python train.py --n_layer=13 --d_model=160 --experts_per_token=4 --normalize_top_k=false --balance_bias=false --groups_per_token=3 --init_std_router=0.00771 --vocab_size=4810 --beta1=0.95 --dataset="wikipedia_en"
Below are experts of layer 10 (counted from 0) of a mixture-of-experts language model. Rows are named router (the router's row for the expert), gate (a neuron's input weights, with its number), up (a neuron's input weights, with its number), down (a neuron's output weights, with its number) and show model dimensions 0-159. Each number is 128 + 24 x the weight over its row's rms, rounded and kept within 0 to 255. Numbers have three digits each.
Before each expert's rows: "gets" lists some tokens that make up at least twice as much of what it gets as of all text; "mostly gets" lists some tokens that are sent to it at least half of the time. This comes from a sample of Wikipedia text that the model never trained on. Tokens count by the router's weight.

# expert 40
gets: " an", " An", " a", "s", "es", "is"
mostly gets: " an", " An", " of an", " in an", ", an", " ant"
router:140118108124109107135109110120112129134149133089146099131136146150133137137122118142180171143160119165172145090147148083101091103143114126110147129103120131101165151115101160117137143111135134161155078115137089163138173168055113163150137115102126092121073139154123138091124136079142115147113159098166131101088102138146101170132156116111146162130152139128136149124161153160094123112086136092102101084139145111134120155105166143131114133122117147145143135117099133127123094134147097
gate0:110160156154096133130127114183126104139151148136112118142137124114135104107106120157165123091116117121105166106108153168140138073152099130112094147101106118127118103164098127079079132141124110111115160127151093123160143118149151134113118153147155124155154103158160122115114162115147116161144102130127127132139122150137132138106144102155132128142122138138127159154117176062115139134159108109157176079166092106097117087104121127137173176096131132129160130129083124139135077172152117
up0:113159151107100150131148108113134144152162132138111130143120125073060086130154089088152139106083142121111154130135133126119153153178125117126133101083132119128160172091170141141115116121119101142157117126160120132122139149129169103110117095072108092119132119133104062121156141127135146134115155118146123154113113120118134140106150100147161117103171110115126162105149095125145098151112137152144112128128086097139145112096108167122164157137126121100131184108151135136160144135183092
down0:167082116113098139164145096136077148139102178129124164155123128131136103128131126114129151124146128125174115114142129101149136096151128116134165179155136109162152183132109102148085146145127132109110105171142116133170113152138154134115123105105112116129141116104108123100117101183158136122113094134146111138118111133127116129125136141089101114091119144108131117093161145072189136104130148117139148114106163111147100121116163107096131094146138195176168103085139143122095115126121129
gate1:126144117134139144144149110142119092117112133111086113130127140168120131114079138154126108097109127125093129118124079125131051085140105099084144190172129145097141104133115130132120150129140108153145118138135115148122104119150115173152131156098181104175114106166158159110153144105152122118126126110114145129105140189101146110202127165152112173138112119079100180176130160155142130140118161122119131113109125113107102114100139125108134147129079135123104141134119136127122135126134126
up1:114079122144151096097126146157153152093151130153119150142124134085174127110120135158143146109120154143143122125117170133149128117137101090124129090154126184138137127143131137126076112149177129124140135138081090148143123134120139156126084120117121137113084133129098102143088117091136157096107160132163149119163112107147173100125123122116174112110153162122125098129113123109112105115097127109072092123102149139191153162168115142147124141097127149102105147168156094123153105111162153
down1:099090141136134085147095118153111097082138130149150099131147105128168111152121137091127096102153105125151084120155165133121120146169122095115166136148114129150121127121127090103156123141125106138092152161085129114130114151123163107136089103153141139123091154120145079180164114148136117102117119139125185131160161122118101136106164167133129068140134165138106147119175160105122138156133148120085145150120086126126098098108096133144148160134119124155134172127100097159137099136137143
gate2:078102119087163113096192106135136142094175113147113107163098139121083123140155128092113131160149094122131171143106109150125163079145155116115136162161092184137119158112141052119130118128147132152158124115133145149150120125126102147091154174092112140152114117118106080096136134092110155142128104161100103166127121145152163114124127114131179147132115118139111146144133117152122166136131153103104156097137111140128116124135114114145093105109161126147145111133140121145123145096115098
up2:106113118148160154114126162099094128119130151110099139152136121145131173116133126099118147195101142115152100163115117089129084125079143119111149098089106161114162112111125116133127105107114080098153161144097146089120132151125116081158129158126124114102090139144165118128106145147105137112091120140135161139100178097112132118142125139176138159097197158116120146117168120109117119131156131146095120136148161121138125118169118134165147114103162130140143127121095139087119104095114181
down2:139136150141163106137091162126135120153092125187085096154104129127158112134178096155132141144149101103163110116110124122159106125149157138126093147154113136133137104153153110118157154106146146094136109112133158093110103123135127175139111109091117119129153137113113095147137123096128111094119096091124136141145140133118134082142149090113166099171131134151169113165092108131161167133141129136085120160119106133133152118177090102138092116085134151094120110125107099199110124119147098
gate3:164133123149103111167152100114155150128154134151169128098120151103115103096152116112110137107132121157127145167131107098117148111087151117078131126150092122097141122167146108098126151140107108142152116144138157140135160115096085168128112111106123128164131106126105126095138107126132103083141136109167086132142156137193088121086163125154161103133094126163132112158079123105158117137132120138129131131102149177093144162119170145125120111170128176127110116147139090134112085172124139
up3:079160095142154073123128176111115118121113146091133161101140148123145132110103093133128100128166132127080154127109180134167142121116107172141114137127104124115154122134098147136157155083118161117149140109142139129149104145145135111159106138151165139142121153111148098116138114122134099136096086133136103090104121124129186208124106106116096151155113139080134122092119132131143109115134116131121119123133184156117127167110120156123124131167162106121161159122158081125097117104095151
down3:151153100168144110115140104150100146114130137124172094161118114127112089157143143162131108122112110161118130134112122143078084127114068145136082156128143155134098117122119178147109122092127146108126192132100114101144127143134126133109131132127084115139111151134105143152165129149085100191087086122110115137119116124133174147150132124113138115129121108115112146128169119139152129149126133118119123093162211137132150138120161160118087119133137132183086120155157151126101127094130127
gate4:124152140116145126105122162143089093122175118102109151147157148110106101111112121144185110113107103108128104133148121125133143105117108111128212104186207138128129134141138134148128151129090142105134093140164095115146148078089136151125122113134125144125112123163162100145122121125120153111137154113144131130099118130133107185099116101114130107124137132107116144151150117149144090085112077136127138147150146155160164098091107151116146108067107128173128124109150130100128130140158109
up4:110134147088109113102144084160142123102148112150101122123150161130126172128133132160135126097128145129099105099072130163162124122123105112159119090136110163142128152158104117133155112120164083141094099121110130152153105130162150094128146152109163168137140133123137105135137117155138178139146145150162138138106100096110100141127120138123141110104097106067170168168132083128119140109117133155148133167109136121128089093104131136122136111129161123176048114175113108121097132147119140
down4:178140121183157103147138150149118150094105122114097127131076132132183135128166104127136133106150126113104093126131148102144126114166175135099091125138069069108159134108135142101160125153118134108136121076142099104174157159109148139109127122149145136118170137154131179105133107121128131113144113089125086130133140106138089075155137131153142101103128118141138122151093092133123151141148108091108165130148143149107105113113153096136126117167136151109115063143119139153124126117136106
gate5:124159131144135049111088164182092140176109131143129088167160133122128149119142094122122119169129156137119124120155176101130095122125119142123111148118096140106138148118093121154121118154181134121111129130114158126112136095150116120137154143155132087105113142167125145129128167107138126068178111114148102076105124146092127154100122101161110134117170106154116110148142163141141128106150109085117120108139143120137095164079135164122124096101136138156115123137105121130161120089116161
up5:133102131128152148157087115098118138144126135154137189125125151150167140129110125134131129131124167126094092100124131145121109075129152123140091110103148124163125144085151131090142124108107094149138140137113137128115083113090158144135127086129181154107135168088134089148153098114143092133116136101102113114134110092128131115126124187110125118133108151099128143178148116118136112177182150151080121131127159139116119098112111115108111159141095138092130129175151139103112067117121179
down5:111121104098126157118087092141103153165098118095115137156157173183106120128143149161143152145160118119120106097157099120143119103098116132083132131123127126140140131138128119110179116139118141138124106160093135156133173108139120123121114135118127129100140123094144135136137099123118096176122162129159148084105078114149134170142122173140144111162138124084125112135125092164102149129094145109108107150121175133132086124118130095150173136136114115123118195147145121154056131095097151
gate6:108112124120139145138102078118131107155099085102132140118116112169147135153156101209122184088131142126131109106134132114105114129139135151103118126155124162155125132108146149132098123111149121135129110138115100138154138117175142142136110125122105087116130099158113104172144164124133150115130088112122166122108130155136105132145090083084112106099126117147125126193123144153162088136141134165114120143153107152157123107120086129131114192146181111141121094121143123134149063135118162
up6:116108121096141094152131127110115126113148110081139120105087167136135139146163149092124138140167140104133147168092091154139151176157106145116178166139159119105104116147152088129168168105151091079131136150121124080116116124108137137165110132131099123113137137127099166189135131115110129154120099145132108107146120060122085106158134111131104128134103133132131115133117102107089110134126163147128113124094143148143119126153126118087100113125095107136148181144125182099165097140140136
down6:100133153087109066105166144161136125117151149119128088097095098181131104117088149122131122151147097160100146112110106102137157135126121089122188163117104151142134153161158148096156093140130153120132159146140168121117130133131139120176112101120137125098126125118093157137157110148130148154106130150151091139082097095123141171148179153123117134171130102129103079130083147121105127112159154111091149109101140116156124143124150143160121122125095099124134158145105134121150153141096131
gate7:192096109112127099136118123096093097149097139154107100090129113119100095117144121118173156146148110163155150138137125135138118130146175112106108130132138135130129146064062116108153127131117071134100159110127084111116153101133142156138166097132150125137143132167104144115107114074154100148138082131146102156120145142123113138166163128140065107154119125134147115165128140122090140152132120140136108154113124118132196157139121164135149115154122157121142123107140142152094118120144170
up7:104122144101135115102149104139108160123115108155168113169114130123095143099105117140121141123061129121067146080088077136147136119157141110131125114145134202132149083141152098141132135127144087141125108157162156095143115150084158117157094157063169113087117127134134108093109112132143119127108131142165144145135134133098168115135156156096111139116141122158123157158135091144163158099136113163112161119100139147131124146118130113121151149143162121155127128149099098121126131158152128
down7:115097136118167120134138143176137112132148173116157105153107129129123156122131144086125163153095132133089157094109124132142129138091115136094119112096128103109103091140099138186112164139154148144083138107134090125087122114096149087127113104161188102130088155131146125152134118170137129127139121118134152106164137129109103155143137158095101138142113076132089129151124103141105181106117101140131090139115144097145179133112128141098176154166110098132106147133146124100152081131118136
gate8:135124135089115157133128099099117090146123095133127120101128109160138134122140138089127137172150114108145092107129101118076151136097113104099185101109122096157140116119123131144137128118111148130145137138130082103102138146128171131148111103175122091115137141106114153133162105185177145129089147123091128138124170122111139149165130132138110128094129137146159113141115164151114101134102177076137142121187144110121127103125128108168119172155071158110099134164109134163145102160154113
up8:106133143134118129116130106140129148133129147121119104149079142127084131184112113068065150109130114135139093145150124122161117130102123168087173144098106127103124129152125094112111116142103114113089140158157138139122128116180144130153125104145125128141152077111144114098119130126132189128090107138128180108193137141156141147101120150133150119135121157087149090126152134154154091116136150117162175183104147112151128126096109134145154158114101139121109088112173127140123116119150148
down8:102091146168105133115165169170179169138156134137129112133130145099159094137166096157145123100163116135075147101154102134162108111113128128144122133138110114094122111191150083153120125080141130099120152104153174100139122097124126115153132088115123165103105125130163157150146155100133108122115133151130120123124094126123095132062135103133136174125126161097118126121107162124130096120126128167133134128155096120111188119109105149148120159148125111121142147136114077107113132148113099
gate9:134129123175101118114130087124152101151131132095161135136130143091112159143119153120130117159109090173160141122113082126127119145154069153120136102133108076119117091137093118128123136137119146140160124140162155107116101114116130150137138132134144162119070140066119092125129133132189141135088099118131142134123058144121100153127104122132145112123136158169119120146147133147155103148104128049121164137110120094123151145118139099136100101130142153168127146091156140141132126150181139
up9:145159125127119097135156150130120111127148141122157067125109107157148143112156140108150146115119141148091133122141146143142064134168096133124100098114120096103128125137177130150121147151115116119153154102147144157156098177107102144146103116106135091117102130151124154121135103106111083136149128135168118152144103157107116093109099143097111147111184150119092114159083153102102175145179065163113124124140142108129127148130124156130104128143171128152130161128154117096138146180104096
down9:131148120120133166129113133158139170129146110159108115105129120095151138127119151137114163122104122141095126149110165132133114142131078109155098111143132099128140187149140111080100107122097120100128072087136127093109138111133109148097125158120139136153144154097141110092122162113150133151140120114122110130136117142163186095087044143140113122110158122088104125137142127118150132107181125123136130127098157142136126100191120158112135148157108168130173122076094165106139130128104131
gate10:123145131123126144154135146123146141120160112111146137175133154125094138188166132175119096129149138099131096145155140153064148128118101091125154118128114093131100146136156114139095110166105146132123149137154093112116130166141150164115115104142110108133133166129100102119093099113140094127128134105102138087103110110138098104139093098123147138108140174134121123156097176136156131115107155145135122113104154160117131183142174114147148134103072145159101110111058148116157099129113099
up10:113147151118091130144148087108127127168131157097122122153134152161112148132142131113133165118121106151097146090102145113146135131104139143090106167111120111139113168112134140125117125122116128133056151142119167127095155153137151105136132148135137144094095129158106165143154138110159163121120089117142138146084137072134144192147082141133146095121141113121075132133174121124113154151123101111168119117107069084152144127136105105114120135159072106103143147125114114143142097143174162
down10:145137149127125136100149150087160111146147165121125144089077146111098115132124150152154147137105127106121122167101101114134139127135151115137127114083136090132087133109141119113120129238157122132102151145152109117137126115152101124135094147096128161129082114184146133139137145165112128126097108118156133142141123141119132139088121061100122138136141169084122096086093140113096125121128177127134139148086122102127134152134129128116157123138117098130113131143154138138097175144149182
gate11:140147108167153175154129120156151128150132149168126102122142130161139126128127144094139135070173117106144132135117169123169088118130105150138133135136162108111102127120110137124116134114136119166138112099161144140159141135124123134134091132195113109124097100145122106144098132149141136082134164110163123166109093093120105157151148075177141137133128115136157171131160110125143078133153100101144112100137109088110161119140099147093126100113143136160131116127124151133129098142104040
up11:148101132143149112143107116133148114138085163146136129145136118136144122094159123126124127115178156095156107125131166130106096125131090150128115186139133136152140152138156131142137097140103104110116129086118150105119132127119104161145167092158131106134121119169134157143156141100147089146123130132133115122104112089096125128096133150159153116119124086115144179084138127133155086116112109099099126110071125065205108107181130144143171086127089137125147123110084129124138123125121084
down11:102099168161155132167124136133117108160128149148144163088107133153128098142090142128182118102147144122125118127150150168136136142140093156131127130120097092154144113150125127141119100174132132131110136100098165088157139087131105111150150118144140163115157142088129121143149139110111112086161088125118107145126106128118157130103136111169148165142145101154127132067117097162095095113145067109145131131124111113164147135161099122175142057089140118142100118098131105139129098122153110
gate12:149111140139129137165135124077128142124109110151112143086110152190143135123126169140114114127135100101088146124141133155118153129100102085136134088104063101127188120114164177155101127119126126081154084121132148113186151160110134135131110083122113129144129164149130136096086151122140126140156147144145114100130151072116108122121137098167094156124104134114148121135125122110098147161133134118115157110130120128142133168128105147116113118149143116103142160096133182140173142098135170
up12:113107145107138132114163121122133119187124131101096152132115106153120143131137118124121136111061126116118156139106115146153111136183125114097144104109128130101121122126100106119102133108148148144139125113131161134086121143089110123147128181104126171158147112110157131138170114117114120111113104163116189152090181129144135113117126096099155114105131139132121160117140142117117171124102142124117105128160130057144116142122120057158143130116187146092162120144174091165172132111118145
down12:110155136123158134122103154115125097120138171098087137100133084119199115142136123139120078109128139138127144130123111163146127076156174143155109123141098113148141113099147123141113119126129138134096128090116123159155131125106132139116140086128133072117131116127121133100123135142141111141077182135127130132103094108158149117115120166136094105142192149072142110138144149160121131175145114176121115130158103102116078140097112117189112152146101093119119146109161168120139116121147156